config = dict(
    n_layer=12,
    n_experts=128,
    router_score='softmax',
    balance_loss=0.00013,
    n_head=4,
    n_kv_head=2,
    vocab_size=16384,
    rope_base=9030.0,
    init_std_qkv=0.0276,
    init_mimetic=0.5,
    beta1=0.95,
    weight_decay=0.076,
    decay_fraction=0.804,
    batch_tokens=131072,
)
Below are experts of layer 5 (counted from 0) of a mixture-of-experts language model. Rows are named router (the router's row for the expert), down (a neuron's output weights, with its number) and show model dimensions 0-127. Each number is 500 + 40 x the weight over its row's rms, rounded and kept within 0 to 999. Numbers have three digits each.
Before each expert's rows: a language model's description of what the expert responds to. This comes from a sample of Wikipedia text that the model never trained on.

# expert 1
It responds to: Possessive pronouns and 's after names, plus the article a, often after a preposition: his wife, its most, hospital's facilities.
router:488476455500487509496532500493566582487441542467585539528571521488535513490560518563544488511489441535478492563490512509489504414497519480449520539525453448507457499442542498444475447475508522479516572608548475513417503468445504474475478435455546528546462532500540428519510497620490472444511473472421533515501504469491560439458503443536530543459468467458510494534498548546495490538540
down0:461455537495539508451458540474501456507521548541494421447525533504498536529489503530493575529434532502480494569528546478562500507485515443549484510465539581415591527521468528408506537415467470455499568463416475493579492488513505512539499469531513499484561471457508535481547523471473546538426475553548528458534507464539427500444511545529478521489482462497435426521529427497468483466525
down1:479528523420450496456441471512557575441426543516472530540525480489539492445478432478526527545468439561477530468508512507523546540508500459488500537506430447496488566537602513594500420475544521575464476467536457467497518546516450460517474545500562525532468464492473465484399495465550529502519529515522454526426547483487407473446514510566502527522498508513538511485427474515543506500505
down2:524422539473482504527457542528562520482525523488483531457441473535466497493444498479429478446562524426554490540506530520452537607518509497475491471503468514521561497513484532546401515508515465445531418484488524417499525548537475603540503589502464557450496548524494518439462525470512486567471505516482510405482462481467463438542568478496493502484538473540500517527470556564434512504479
down3:386537543461466537532406446529480489541520532507496488496552452520445507518474449539488553490481478436544450467519437561485475517529588364495454533506452533492482525527508572516538552477476451551439534518529464483468481518521467523446448443510519531494511499457518499513526480524539509542486556519545555505521487491563527485543434498492540504500536475530529493536563451496457487462383
down4:523505428484441454518480523454406458528554489504485435589509583505555471545474529434469507514518580547464548486514507520446513501447496489545603463515450478530457506547433519502460463505474513540511486488468510523498540540508531505524401503366522552459531469450473516524537495549447554510518512502527482427478470472492528586547523473548487469552471542524466523488505511492474497442514
down5:520488476548468426484477492479550571483533471456447498529475611505487517546468503545487444450556430461535497591529530482468488500511485485540534483437518487528561457490525485534518528527467502539486499506465459491565499520508536425484521551504595514428489536500469504534578476511487509519559483526584437435438569548477434463508485475503510490529447513424503477477535515511438466476394
down6:566517497518586462536535474539536447551483513453531472504482515473475435484521502528527458458477489439492464503481501427457509455528499433578511512467496480471483456533446550462504493513518501529483480491462461532465540422429450607568542521479507518477507532515427457435539507549477520490545471454460544504573497498444555485507478525569498533575531483480557508480531563410552524594509
down7:483482516470584499529535450486438483532507544429561529482527512535503513497470484503458552456530500507535549551516550527511477456524479516435500511526482391516485512427493454620572470491535488514489599451522434454509522539502537505490503482511493458398549511515521462416536497527507508440548513433480469458472497426516527478540531504477488493516515474507555500486500483417503493627470
down8:505454479506468397542453441517494406570488494483600485578480471532452479529533533423466517542531452469525555527514544466561437534518527544493514443511514481467483549525450510431515563491523505485538501464545483499477525471533480532459474464501471568495383503504521462517474498463500467511468527487563524560520500509533520516574560526445568573491473516445511461462457498448486573481500
down9:465437572559569504431483518559495454513450514508552480431446467519507535502517491425495510438523434475472528525499537563515501543607540522468484566493511500559497559483440451506484541529463505499482458474424471498488544478545506542528484548581427559536456520475424538535472531516526470529532506499479494484453501453530488494520483489456451508522499520481407454496385527498559537489542
down10:538495534511488526485550467580466541469411480553488498530525441507505483600464494520494583517493459512525509530517518551513478422557467586484488458508525541533524477438550488471456571446433509508489504510540528474557526458522533516532482579484525523508513521470507482518531411495489523442487532444431489516474422549535457427470503503511559536496507502454406507411499475460489421495548
down11:544513476582564463540497502521448499581481459509554510513465479508467463518444482534546536485551602517470465449466503514505470483487480506485552460448499587504512551487486435537506477456483491494467412485458548471536453531494498486498467541518513509552467445536565580428580511502501485485477562495562456543409519523457466575445488470507485456578547445490529488423474484502510518548457
down12:485537448460483493553502565493479547563515497504509445564457530527394482540501455541550509512453506519499416539559485484497446526569514560467519482560528497513583569560496555469485458470514422497397504436449512562575470446515490448540509409416530506530517522496471512447493536464468486501495511478455537550469537483515458474497503548457547517543480463493528519509505517473513513423472
down13:488512516517471494606509447475466507470568532504457566511482561465496424465510489471617505532463518536500497489501515450527487514470436495520537442498477503534513441472465517486505557566561502455481469499479468572551554448502558545515536455509430533497484481524585469452525512533474478539531471459491504524425547474547482438476483466490489569495450527525549484462518421404514486601493
down14:442474518544511537538499493452490493507493521499482454463527498523561545477548451609461478462521400470524455496550428529466513419518530426516503518506504475497477477507529515494456406526432537542568539598448502501479509527500513481462528528488573522567539566595506478559485491533541485498439457505477518486493474441428548497529440469507411494547489473459535491512485536457495555540488
down15:505512555553532491506521448465444515557550527548477473486518469488563482499508511450455483444583559516495414495482475570493427472438489548548507487509530536571570504492417458558465437484462439485469438529499481491598490524532530510470530504545499489482430491508496514470493425518458500522499542514503438564522505494534460513525496520463481439440482509602495603525431481504489476453538
down16:417524477396505484494549499563554489550534564539513455476493516518486481576550526497452491499463520506535456513430502494473543482469511437514499546426420472554545496525489583513554504490514484447527575496476521462469506522466467499484484529504472496451527486457466480495448563541494480498568515534409433469537493499507485442454502473495450598556462496616485536496558550545497474477470
down17:558567543414537501438553437510543499485481465553532492476541443492490534567502522504519542495420547560479499552500490521618493439485456498489463458563462517549519499461512465499550519507460422525476585540468460514448465503530497422535495486474499512565460519494479490494477487572518494429471498530539475573490592505458449523460503509528495457501418545447482496549509505496482451450447
down18:526508487472520508478463558515498508505495557486536515548508547462455502583498425484545498504505437466493491505586510578567514479529425513520493580472476495513496492570554496498482529522519548500510428521531462478516549447501483475422522504497555455510488493458399488494478502467496498505483507540522601493442445557436518474475457498548428563536462500463504494406530461502390524564560
down19:568435499511459466502549460518504468425459538462560498550509529482536505562523553447550455513542503535451563481439565494499503525549520500455521501433546481543548512488535510405520546521524503436538448523489562528468473476544508439496560512470521519473494550512505534531496496502455534571484485450445451496468508449487478472463540545459548499492429532427447528572498408550432446549488
down20:581519389471494488508525520427469465484517495456596521441548486503513464473492562487550538554578525504489471495431494540440453543417535518597429453429494504536458457533520486487426446525502445457503554534485473477494529492477417528504504544543481514508498486469495450520461528544472493533482503521424452500473458527512541461523544532472530526551506476561521539544497531523538549451556
down21:402460523515473550576512433490511467468559453511571519491491475474523508451446502563524494481585584509541502541468480495518468463500483491583605539560499507459440510491454482535516551489443442561461490442487543505517474405520472508448450523495553461508438574506476543497542448498463533543524526502496508483417512474539556503438492557556442539475507489425475493495508497512503501510496
down22:502491608551495471493511514516523498458466416488477503522529463464434528482577522516490518490425485469443451535524500448523535569578539518395532497562421528488475463494552523493512483519522521523505557577453444575463510480527484514500496493448511515512466513464438511456485545559520509520440550501381546531502587449516459532489460529490519508528498539535421474524492518506493502419494
down23:450472477576515472459497497468489470533504546438480505513439533462539477454581533498429505485510484533501475393469501526474575409477505529502534543497454487479486488537583529472519521419560506515486549503508486492477508505452452474538525518403498533448513539541622562495577493510477570449497445507428509513539489496545513557511541523438485467539529530477562481502431452535510470478503
down24:508501501495535528449493561466503497502590497479473465478483488468475514530464546453500477469516553468560487512445527526503552557531470506551533462490545486504435526501523433418517444511546501531388526436518447549485474483546512541509526456554460583453485477525481521489472495527442587472571499438543546515483512507570540500482501578468513476557443527421463478444442439546536437481539
down25:484487519509470496530501489622509486502481529475476428507482573461451510499465455468531397485494526509521483527544520521511529505480558552406476606500550500479489536536510554547518494550521494525539467462556458467514411474517519514512478469468452529458491451564554488451545483544524552483598471420448510534491454477548584480459486539499459513403544508502470467507451516442482505514499
down26:487468470493493459556468468508489464493492528465487520514439501509573487529495498495573542616533450478573555428463534481504517422489461555458489502499432569465496543482448483404437473524461481429529497531511512547523470474481498620491528494478479520548535493528490505544516505518442512578528511492444551452527528496445476555554548488480485527506495481414540531468508559458493479474591
down27:534507500521488460482502465545438543440436505499444561554518499500508532529500497545543478490546470486493573546437533546478491535531485542514491504506482455474480481523449583482464439491571529511553462556452478548512475473509562550508466520495496551543514521547476487500591509470423354433538458522463487414530452561459553526435466445527497457494473457504491531528530502548470547488457
down28:506425498576484546527479532459406488496506393497445492515515529494504410493474448465476548481458522474487503488527565489462450549495512477455429514411545543493529541497518528475547480546524512435506532436521520562442576515531489556475480583528440547491446541521516524499444475460480470494453484503489492533472485487610463495495464471489511567551567528509540542514519476528499563567479
down29:446461508548446489569483465477511463525477439511464487415462498558531539543507426521487516486527507532516494574543542495544443535512528515496534439588495533502496472479478464470535529508498511543504482419505491568495492507523450481477503542560532470501554376521519448519490394543486497549489441432497464534517439513473463537574538519514536449573440486516491477542529551484491405494462
down30:502585517515470461505510547483467455568467512523481471563569462385421436501471499466484524525451498488464523502493477485503524546524511481487493533562487454537524511500497476574504552512459507494501588420455505511492528544576559459493449569500532485507566500420444491505460545490559507517503484513498484516473500512554469458439589458486513539539501513467447432546555474400559493513450
down31:507460610561514519451433455495532507526537543493541572548501512491419483415513442505512482457494503484494430486531521477550537452530391452499501525460576475433442544546499479545505524557532519455532587461546496470536527484463492454527455556592501485504467562471512579490441489498505478540523486494529486512451484508506463434494499527507506486518569489439512413459505534511495490497547
down32:543514503483516557482524482540471490439528534507475518579511566527478491529454549562545519537520456527508501515453491516539468481546514482473474511514483437521518513531473458485507434479489596561538481511493522516524515508411527472515423424420513465536495535577443470523501515565567452515462444524439551481451516456472471500431541491478523537478510528476510549498567362409485539521472
down33:466548451508514480566420476494528511541476455514482499497512497558468479518452583504456545522559522461526473423461433520426520498481531528545443473545474560479478498533517521549441392430477494504432457483495495451522472580468416576511456531521468456501500515520513491462485563459466520549509514529466537537556531544406511564538459508500462555469469528523559558522487551468513532503508
down34:501492465554493462546538517509566555534518500467541468548466468523448509543480458520539460511565545496509475539431541486467535515444519569583528458469525419492455518461513449472455522486513417557501461461505470539505489500475467433504470524508553523443511446525506469522484519466479482447536511467593491511560480453467516568544523531525555450593402510475481438554430442480482499540551

# expert 26
It responds to: Single capital letters beginning names or initials, often after a first name or in tables, such as F in Favreau, H. G. Wells, Kornheiser.
router:486455557526452539501422443518504555541474487547521488462469459517467479448440545512454544574517464573470487575529490499536561500521483619468542491502473555430545513481515519455475505542507438432528458520462486466557485571518508453511551564535494485529521471506526461542449475512508455472538519496510487528462521461417488608536474484417478535474499473504525435446522532494440457538498
down2:503534526472584509490470537450493530466583508484502461439551520511460498512446497501560493499528575512540483478489465529522505541490485547463486502535533529543450586572562507540517487480544550525380608495490556452512453427497589453455533535454497479473491468530443465504469473509428509513549420484473474486541468460439517459499524486486516571489460514446485573455506538493471457489528
down3:563494513484463559460552535439531503507466490450531466516526484522512474522526476506483491421443512495499464526554419465470498451417603557520507549517449539449462542498544476558509527455508423477472467453508538542454514499522490512506549490529529468558565463466524592492462508470474478550518476456472502497467497503529421421526476552475439522497460443516526592584562532486521462459546
down4:468512540487458484533405490515540528372583544459487513588533472515523507509505511529469470504487518579533493482548398522552534519506480487453448425491496518430451515501501457485500533491494554458468495523512498545510555444500435577619487503516485523544461474444563519537500500473518466477450459475451551561503461476555470466508499540467461526536572502501536456568504488540473481497504
down5:512481506417474495511499520428484440585485536420550524457544504508450465506527451491505522464480532528483477540435488543493547520516538504528490536497470572480555511535434573530445488525511525489522553545492546526439500529578520508539403472467451485434492498526472516499493523521490487417523472434483490413459578408552480513516496481591485512500487420448491528592501475531491476483512
down6:410457519544482443583515492428515527536534455521502574472459464564571452570515511502558529429460518537469497513477507563521472527478501425460489463488438549503508537505453523461540510503475470546462517490527483485495511475484497507567523518513531445442531565514459503539474464542567559459513522467513457483428510573493494533472561517506531518526378515418529467431545427506504494519491
down7:541437566452426536526476480455557512512518525477502487513496524511587504532510583457504511531522449550556413535442543505518446532510481488510491500415524497489464490500489453511549519472554427534473522438455463494451491473452468565471389502486563474548505582515488466550557472490462546532420385511521531459531503521516531498554435512511556535523477509502503524521503517507537515434506
down8:399515453451438573580509504553533481514457444561418525466528499551500481529448472450558512509496513526431471438446422548543548528478505469515539478506474499551527511557496476522441525492492447532445518452513543460494500497479451524515486542601519520477451535504557523533523481506480509503566494507510505568472490481510410464493520509524477494454378531576498478476443467547534475503522
down9:549510555500489544523493500491513521474537531441547478508548491516452481541530523480518495486491414551522601463521517527498452512426455473547510519588444505419544485481486560480527490513474514429524509478588497518520493539450510434511573501514560410496473507536514516526557486493476511453465495530395480502500466553482479454504525490546469521536522513472553436460403519507426460473397
down10:549489501553491534548527478476435524521577470512494441532425440482471565511549473567501453551562500461447516513550544537518574506466502514485465500540455479491518581500443431550438499488479512458509450408506497508507483494536530463507546447480562455507548523517533437406548519526466444505520535574520496521486491508504521494499514480507415518469535558403466448445526471582494521495481
down11:518436537483578589510457510391488543544520516508466543496511433467481556485536505454579499531470472504568497484487482475568466460555561531444442552419465528529468480512481540482502503495583485478489468454495487526474529540537529495521529487504505410516506499505534628532589484497472490532474498512440538487521504495509464471410451481516497426529547478495462470446478487505553472515441
down12:551510409455537481498538459509467463484471554577548469438522491509491479534493489525497436504513543577565410448545513509488559524423517399547502514514551509503465525470480448495466484494549538517520518542521449502478497533532452471485551496547522504490526426533494519473490482495575445478459450489501421495481555522507545465504516495437530525552406448508545552448518508462516540611461
down13:476457498422565547495483474482390462517539559473454517496547491501462572476515471564494532436501532570471484450501490523513482526536528531531519482441501524557491505485481488549568493443476473524501526430527483530438517450538459457517491513474557426534474521493533465482434520529474534552485444515479537521512446481539559465426489526421482597467551536585524472421486501531563488557482
down14:617568592562481519553431510481558519551487497516488533456527464445475492519560495542506538465506440484514583533536482482484502459517521523535508474483478478487462443510417446519549455486499480477554457494483502578487449508511526444511471518487458489606533519513545519547474561529489509536412519521476472453495460461531479436550517498491485545463503490463452494389487541451536498452557
down15:530487458476512523546519512502491512554517464484452533510454509468482469473542487419480448469437573499523492508510516488519363497486522539542519564555531477527534469519525544572498452465483470585441485494513503439502496497499444487550507547473539489493466449504518535474491539581437523487433566490509493461546544525495465536484550525499465543431526453491597458583429476494539398482460
down16:448458511489462470437503572455458526508488514456467512545453475568449496511517515432484503544547545458512520476486489468466463517574509466481550513475478473510522445510517565489502498551486549458479512480607413493481546521487538492504538521489596476449528533520450525487518483560527532400525546484500542517472490482477440459596480522494530576434572511492420491491559575501441540449476
down17:459445527510478461489481545489458511506516552510518516518523548523538527449478550508569499508513476499554533534449518531490482464548498434445579510574544545440517515570474478508509524488554525557468511546486487524558450491529518419469481474566549392464472510442498530513468452408424495536399528520488495593490483511483459524502478484455543546454486462459478467506450544463448526588492
down18:628484522538500547564536517435479475463531556560442517439539462479520478445487541460529521559480525461552551508532453532463438533554568502498485456532527478457560555465500498527455532525472494530462502500475485494535525550506522471502481414549495511475532518515543487467528533450495475475468508522496497519500485506441384421422513482495458438535490444547514477526386569496516492533471
down19:540460533546491439519446496469521513468536515498491453543490475529536506468440541508481618591535515557503550484476481511540459531486535485457506515479453487445539501517481515536514522446493479543459572437512492543495539526502527562504477506538458481523428522424432494452489505451527516348517451502462562488526484507450551491569536433507441540486478482500482487542470583506473546483426
down20:545506504529488506485460416479481477506540505514478519529537483469534493506518564516460518521471477569454516504521573483462469493505471524513578574510531448408480555556488509538448469490568516542494500535484488472553527518559491459554463511543464488446473458414513506542510491368442514382528516468441462512500523508597489482546450486542570522554487477510470544489505485551472484420503
down21:503444500509508470454480500485507548498497511563555442518516551485601491541477494533470443527448377543524461534529503515555458538516540525472472487571488446476496501545563504577468525523492454418477489609513511541547505529508419529504545460501538464571486436460554520515487533452500513507497422464483513477463494501469506509489467501413533486511388482451498480496452553504473523546549
down22:494538559494496477508490504508538494500411469394543461481462534507503455486412536420511442499546469499557492492507529486483542497449502447451477595469513525529488572485395484529553555460492480455464484493549537507561546528457539526508468542495521585469502510414446574508522453528494459549475525499548485495491511491492495551453460503507477482468463526490596519511512469479511477585587
down23:482538440527495482533499474474565498493481466516519519560531517476511459463520524502484532509568488544567535539525504483610460552469489401471491449499520561525497502524572522472481476419533437451413498503533573560436541502564516517395462491500443438522490520482534495453526404525491516508504539480535460488486497502503477463450425484463485429542526460582545538542542462528501508477513
down24:483494544549543467501457468478451500504479525466513465542514479520531473453415459500486533496497479468553513536465497475509466497553452471437488514462476477447487477468557605486516477539566476426532454520442571505584551496485429441508508609554512503504588527514510510548448500493577522511495527471532488520514369564483468490508583500530458502553531436469492493513537558476528479486506
down25:482520492513497504558446505453510511531554447535450616396450472473582496514499520492419476507434508483527568460488520474453448522580549516490471488513487527516455482550471495537366495513544484503487555534485513489432482485441615484500487447463499510500514457563510469536458503517515461516490526505488547482485442493505565511470524480526536495497542483508492531492487633486528518470453
down26:546544446543511439509482497464524519520529454522470473520492514469566499489465574520449533499484552491482438485511516539509479524561516505513512456515423468456426509475502496530525506526467466451481506494512514604497490539457486486539479588489476481490426422512564495481472501621486521498513507491525563500469560423441370573453453573458533505516546530426491525512534505475510484488564
down27:449597445511510523464458517538520477534528513471449479487490440544520565451442542504473567498518559518460536504535532449479494542490517499489499490527456459516415483458526520432571494540441483458560505515507509593535454512482525457555477473529471510452486446460478491550426465472461436554537467529508531486455492550468499486482519558460458525464427561503529455487492512587605459546545
down28:489547559471477472529500530570508523493502447439486497447516517517499488410565448460483406543490464521506494549498435559517500534439525502501531470515560509491565438543457425452446548566456492552466495485525499491494532550532473573463483464481522544519545525516484494442524518540549487508448425581487510471481521593530426499484468489440484475486516429547503528528464598540452487465503
down29:448532475567485506505466481495549525547464473448492453502443480499493445574544448541560495519537500492453596512452472424513494476475473539496516399506523466492484478528496560463536527570529548503578503466526531486496451519525455477425420541526513487535435548566517552462469446453526460447515452566511488509448489453485509452537514469556595522486484520464483595481535513537471548492506
down30:546451459457452515445490504560566456481520480487563428501541514529516490574392527483527542506528491536522437532478440437474517532475420521522527486513528505476481433474462507520546532460525578496520483448567477562480537461519503510527419572538502491494492542468545447509477578505534510481461468432533508452457582479572536479582467508480496492419522556508481508499520532452468530475547
down31:558533519572501419534500520518507514515457547473513454511474433442542494468534589480481491580535467569542471452522499498471535483462609517451481479510440482586537521452525499414529536519500499490529504555464495473467469453561497507553524525534530506498461493484551477507472472516578505438523413515437449465511487452503476486501554530428520539496467481405479500536530512523480413556464
down32:563451545497464449462496602517514477497498481497470513572546498520545577526557437521537453473460483498465507464454450495434505592512583506474527559495511492452485526454495532469473479417476533537475454526509471530444484404525535519492472457472515477508570587457457520488465511406447540483469499503498544497538480522500536452463530526482534461536449573544452568517529538497510513459436
down33:511389528457567514548513470533472503498538501460503457469498510540423443469445487506463544504508457543594478514507496434522546488536472435467510506487591462436604525436518442544461472472517420499545571537494462434523520473510549498541560497445522467505484518517533508524541464540491535523487469473525477469529510425476527577516478544426515450473488556521579520523535465490519505472536
down34:479573453545562520545517524519481462496516532460555508516519531480429569461500556479501483516499495533547433502469462432545632431533544516512549581455465508514439474496519524516564482469523557497481571480472508396481477487568478477470531480463536501489443468539489494546454471535509508409538506437544499532545493512556472455462495498490537530479453471462490554444531476521448452523440
down35:524523516522498442502491461484513503491557430447402488517458512551492423598419510579493476528521524441512557506595489556466515466524494479413439468475488485449537543474469448507523442497515544566559459476499524485474465496552523545461427508494483530516508500476555528526511482551497448505513524575567493464397443509490443492524551530516568537486506515481566468530512519453467508480491
down36:470501538452507549469538443518509493531520480558571465441501430521485497525522472547492532489521508412501525578479575492468529469445535474505529511464524447515591570475558539502518529555529462462487406501484562421528509522567436478542544490512507491497500408573479479454502451552488469434441562512446513466555429474436478496520504525500473581471469506527534502537514468455477525480502

# expert 25
It responds to: Single capital letters beginning foreign or rare proper names in tables and lists: S-ikura, B-ietigheim, P-iacenza, and W/L result cells.
router:514567553549591488486452544494544499474518521542553443468528454540469552435406495454495528535477434497499509514441551523560500477562430530447539489505529471516456518516561490516483521495519543458461508484480507432563468513507576499382563567490456536470510478519477526485450475592526473496515545514461497511476543511462503610466441480465506492469493538468541455492475493487442541516467
down2:487564451509638528540465488465472497421523519524441522459520481478436472512482478483486525532479539555484497492466475544487478494443524531552492520513487504545478437433535561500488490492464521501526533464557490538515432469510478532460452552468426559530599497524492436477603466506493456577537507489525527537472449449516515458473474549465499543463452454530470470516580505516471522602523
down3:442534481479541467475522469508516545554527495489445460541485486422499530470467513494430543490519450480479518519462589602560505495530498445508463477426528494453534465522571509544497413538540564426515459489447489429569485553477480487496573531525450509457584495589500516527521503556519512534499496456499455582489434532444430484462479532469510478514534506517510494540545481473469459517442
down4:448534523460455462463530518428504556446509495522540472508489452466484553525515444513523440503464415572451525525516525484501507612514505528519556469563465470586483503548474538454504539444542490501523491485539578477535479466486548455484384606444507525499587535504469555495559496488521498477454493511491521573514435430514505494549542470500440454514438471466486471510486488478477505506525
down5:484469462487524558520531563439421557509447501546512466516418545431469523464488487430521480481522562407496480524529494561543517534519420510514487483493541459522532504512548579543517530495486528470429508517531559533564522515557459559378512510531489528465493507506493479487473485565483487501511529440502511513527522569441481482448458480528501467519511353478489511544464483485524475542450
down6:493460450533489505581494468405532574483488499514472464477499506514514428548432423534542491442496465505411531461514506482553453516502478544508443480469448532499518439466462521399517512555439533538503522424462545504513510460536543525553539463485499440546428464495471528488544505568458491500579475522502468573462477502536492465518546537512507576577532533457492529552513463559482514476547
down7:528485500463469488502527515490454442522497459512457552488439570519529511539487589499475450518533509544525479480531554462465533530568464490503481485518422470470459486576517490535473486419501464539530585523498443447459579543532466487511476504421500587397529524438454470467524563532475448427460559501532472508494492473535574465520477552508507504532500492579519465546517456480543429539513
down8:476419475470507549545525532535588460448496510509529516438519517445453503483515536494472492463539478485507562506471446555513491469464458535486514416491491518447468513473460376500471545442469480489528541475532439488468530438487442533557499534578476516471557474482551498538525501512491429509508466558556502498495532468545596510511484439485426547473498482543569531498545560495516585434457
down9:463531545496594477518478533462459502510553471452511496512521575474447506498476450529487480493554574434433490499467476465460451464472548496532483571523468521571498562512433491500506457469455543456448501545547496490508482447455515448531462565496461462454470484488494538603459518598547494496437537550520460482523485582509575442506519455486547520479501517494546524532487533424480564448540
down10:504498484423590465473519488456504558520523502491518468446545545540432527494512524521505451519541500534471556463465538483495559491534480440477504509482580430432482515497506522485626538519478478547441459541486483512503527486548443498403484549480476497615494501459510548498514510473491584461447495484479510462491479431584448512497516420507551463499540447533590523466505520478459519506516
down11:505505467578535444523530510482515550473515537461516498499454505454430476482470493483575527459553494511550469502457521536529569516495538543537521502460501570433500504474529467504507480509440499555495480525499534527556497501530423524514528419493478432516515476462468480440408562515474514525419401513474516570510457489486487463514497532493488517504549571561443651454505549514483482433523
down12:530565545492470515489491512490427470495518527443506486498502462508509555407485489510510574542555572509495486518470468580440452527501419506507447499486567499507506510431592576515497462489567496530409501490511535443512452559504531528535523552477475471499424489487506524513536560508478466523450469457472570555484517488522537569506451507441469447460514504477443476517574462405523499570496
down13:534435495544525456481495501532484455502541500494492604541520455479535494481506463520444464592531423531502527477498545486453447526534561495562448456506535505528510503455477508496479498481568518468517443527567539499511509474426558476468531522576512486544418487469580449535484493456487446494475535471560568557433521488525456489567547467564498442502409485521423524515466508531499426479494
down14:455449464501548557528451504533517483495523462536516538520478482580499528429550515496515443521498496482536402465455460532491557527490573488518542486438473540478525480532508443396512513480574559431482414425527520526442520478532518497613513541543514455472422483529514468501446526457466465437502520440528493464464491470475516534552503546515514546538503496548494540504450456505568526562483
down15:503523543473518496491471501456442443493514493504480441480482545622571556483527470544457450487485501512525529552488523471441474488510569467439480500481526533488570474547584548492524535542526558537530522490547555480489430453506541445510518488496453600454469518556541530532436472498500484465492490485422571485515482580495486528506451420483479512494494533481525403432451553539489443476488
down16:456538553551499456553485494485494448519479432472444509553394469558548511490473493516552466484523504495551543467485497483456496472470521492498470481518511505469549533482559406552515434493477499519515479460471431472518531545482496567452530407524522509507451550495533503476549545550549545479506443564516466520528542491572443535480533448509521545498467506489539452504427550522469435633458
down17:541467541489492449444407506541533482435404551390481461521533466510452508574476558479483483543500561517449570465468510512511517515510537415471490496550550495479546506460590462577510456455529463434462484487438491491529558425506480526502549537512539521505528474550484484580514475528518484486452550480475509470474489488566527479507547550531524435548489482484502522483588463468482540484501
down18:502584576532506490443506486485498485514424541520548436437495492529515484470505471477511480594543522461437467512531425536569502515479463488496499481539522513498481422527511455546476477473461463519529499494477538479550465506540517499500542564407510514505519496563418464426481509537488536536519418467477520441489472557416511563509446465522411557548554466524481524574527531427492498513545
down19:489530453527533464522557412489523484465469473450545519561507574497435537434433495439509536586512482523463493569491464568527451453471537594504505477536498508526488477564570481519497477510499516531522409476518454492500431479551503541514477462472464525520573479532527513520499524452495443614558459544536485526481564457546441523467448538500494492451410459493487515457494498503502462479475
down20:495524460494482518560480559532512528528491502517441537499456483465527475544516555526452435441469508552494484446488504465453544496471541536611491434514498508483473479504565443474485461514530522519528576476502396467466453524453518549527484484455541511463606480469473447524510474530551540544463426526526539487567491508500497512606597508504501495429467514477462524537486417454500441467529
down21:490471533474516465561521519514446538561509527470517483514507525488450512568522414507492514478499511535459539514496575483432473466494519505488469493438548435502595488563393500456516509477491523572513465489527493516432522433530414532501532526442486544592541462551583518445475453518497553500499496531490564486535557523530521492477475430465459501454451494430528473509529497522417422528494
down22:504527458414448441512496502522524469501432437474513482444492510493525550503510499485438470509474565578522541558491519500524454468479567535546566529584503509495496517501510526487468512476418503633450496520516574483406472541523537540487461448465558437457463466527464503515506513493492506534523477551508514476474589491509496494475582501502491471527399558450432492531520516474425522499508
down23:546530526518527489502468485501558450563535497483518499516484421588508480459551465491511413509537448584418492426588506476455479531476471533506501518470507587552500497455512457516503530479501576454545538488462528531471495546492547470449474435482481499500461558466441467496531500601481549523475464454575471532543478522498488525498442487521484480470544486435508449520446521486434499606515
down24:528467556499470544486525475532423477499510566454520544444413493481498425538524531480535477528530493490507506484520544535503510551537516486549588447493492471520518540525461442506577509448444547532532485525528461430567558483470427520531550472492471528467550535462465519482480501374533447443531522529489467511543459457566484424542530480592480457468485458517491520514450431493537529472464
down25:530403523525467502470460506495483506496582496494464520456501506489414460516514538507497607494522447524450532488482543454427504532466468397451488500544549459479501440518534465544555448444506470469498490507509473501596476538517463506496542461527529485480622497551497480451512481573517564509473515488493538424486541542488508532548466461498473519480468454517463449517478525490559590583507
down26:527420496490450530572535495533497510464547471521481548485532486441496491416552473437535485502470506480492557494522529532483534481509520531556510413507547469499491494489492527443517513540445413486522519500522568513494586502446542460529523432498491592430500511502447487413518573477418498444570513517417448497503450528527501440448505525494525435495507487489550589553544514507485551476531
down27:506446497573537442450500493490568528443465457571543537478536492498513521441507450530514454470547493494521464458487458495520386482529542503463470452552476495408521478465488488537538512493558503517497489429500476579544536477527555575457505517555412476511499461467510510496528451530466450551490460458510517479549529526510556529420529443471482479561512462514517560552566563418542528476483
down28:506458448476446521530449554504467502445491446544551491576497478505461501495428450454508543536541480458491514507520473499537462431531515488557493530470450493431515577569488513553547470483522428486430516545488576514544507449518510446460509566501539474491449548567519527461513540552546499534541516582439474504547567482563492498501462519418502440441453537501558507455527508496445500495427
down29:543479464557494453467522519481505442468555542501505447502556477546429455491539445478513396538527515502457553482532486504558565492547521513406490523489502503446482528523479411420467540497531527492473473493530395471502545548513545495488494475471457538521571463536548552537505460500490542475485483609508485428529526556455524577546542493533410518500540449484533451475470495472477516493488
down30:514555486490490528465446521461484492467461445504540582466509505540459506548430562526465479548438517435446482480481525559555559550614562527515561464504417480438500523514566522494536469505493468526502544533495560480484478508436571512540512586529476497465519477551492504479497437549500487513466481461496474449453502506533431512554467452426447516477438454522453480462537471532555504562529
down31:471505479536523485454515559508456500451544531482512491529511515489551493465482507502511433550437525436471577557506481485502436424420506517481537525606472494538512550419513533501634471517470503502518475486474530499561473515538532452543509536500515456547466435420561488528526504547497507527478506504469467473523526548440531521419493474417507573501542430471559472445517443484486520543483
down32:462484468527518522448550536529522511495504465516529469514482504473483439518564437443514531534498487502592534538441475523476459516544458558592435467537568433435520528509557546449524526519406432523527500501455462549464513520499528507436505472467471461515582552454446522540438493483485481423467422455486508550540561507471509492537533505530474515438454509490520536482477561542554561505445
down33:566523461506533436482451375536501468501456506493488506416539427513508518464501541516509503558525500501462510471500502525468482486531613506468517470474554463579536513447490503463546532459551564550444496571465459495566484504491455453488536505524588507488463481539458476501470514550463546454537492414480517455451530516568498503557491460535483413487489524510574446478512564457499553505496
down34:488488567552469524513414413501472499472460411555522501465499489569442507484582522531501537572506570474497511530532511484535462476538498495514472523548476527487510525498463543562536501438502512557505490479557514523471448527487476531558518507513504573526507465488472543431564475574562475496545457439484475423494514444494517471542503476512423533494510491465513554422514493460497529434369
down35:489489518490450488497444497528479484533407510471470527552475478517523502468545495475500483549490497517514490483475520468512416579581543487501527531541464513515416543461516522560540463516530493466480538474462574496562513488430507561520574465455546497534556515503500571516415437477489546482476458561526492530515438462511424528488507471496425541464546488585523443545455507556429472588454
down36:525510552552528446521467487492516559485497538546548568506502385526456486532627478505544542511506486501521566526474526513519460413488498464440538490537511499455565483432541459428462544531536560466511522537494501517503489523499547446415513447565509484561462512482506545457483536476471512562465516509493449500473443521470425544528472518502509500465585503438453525472482487523449510412510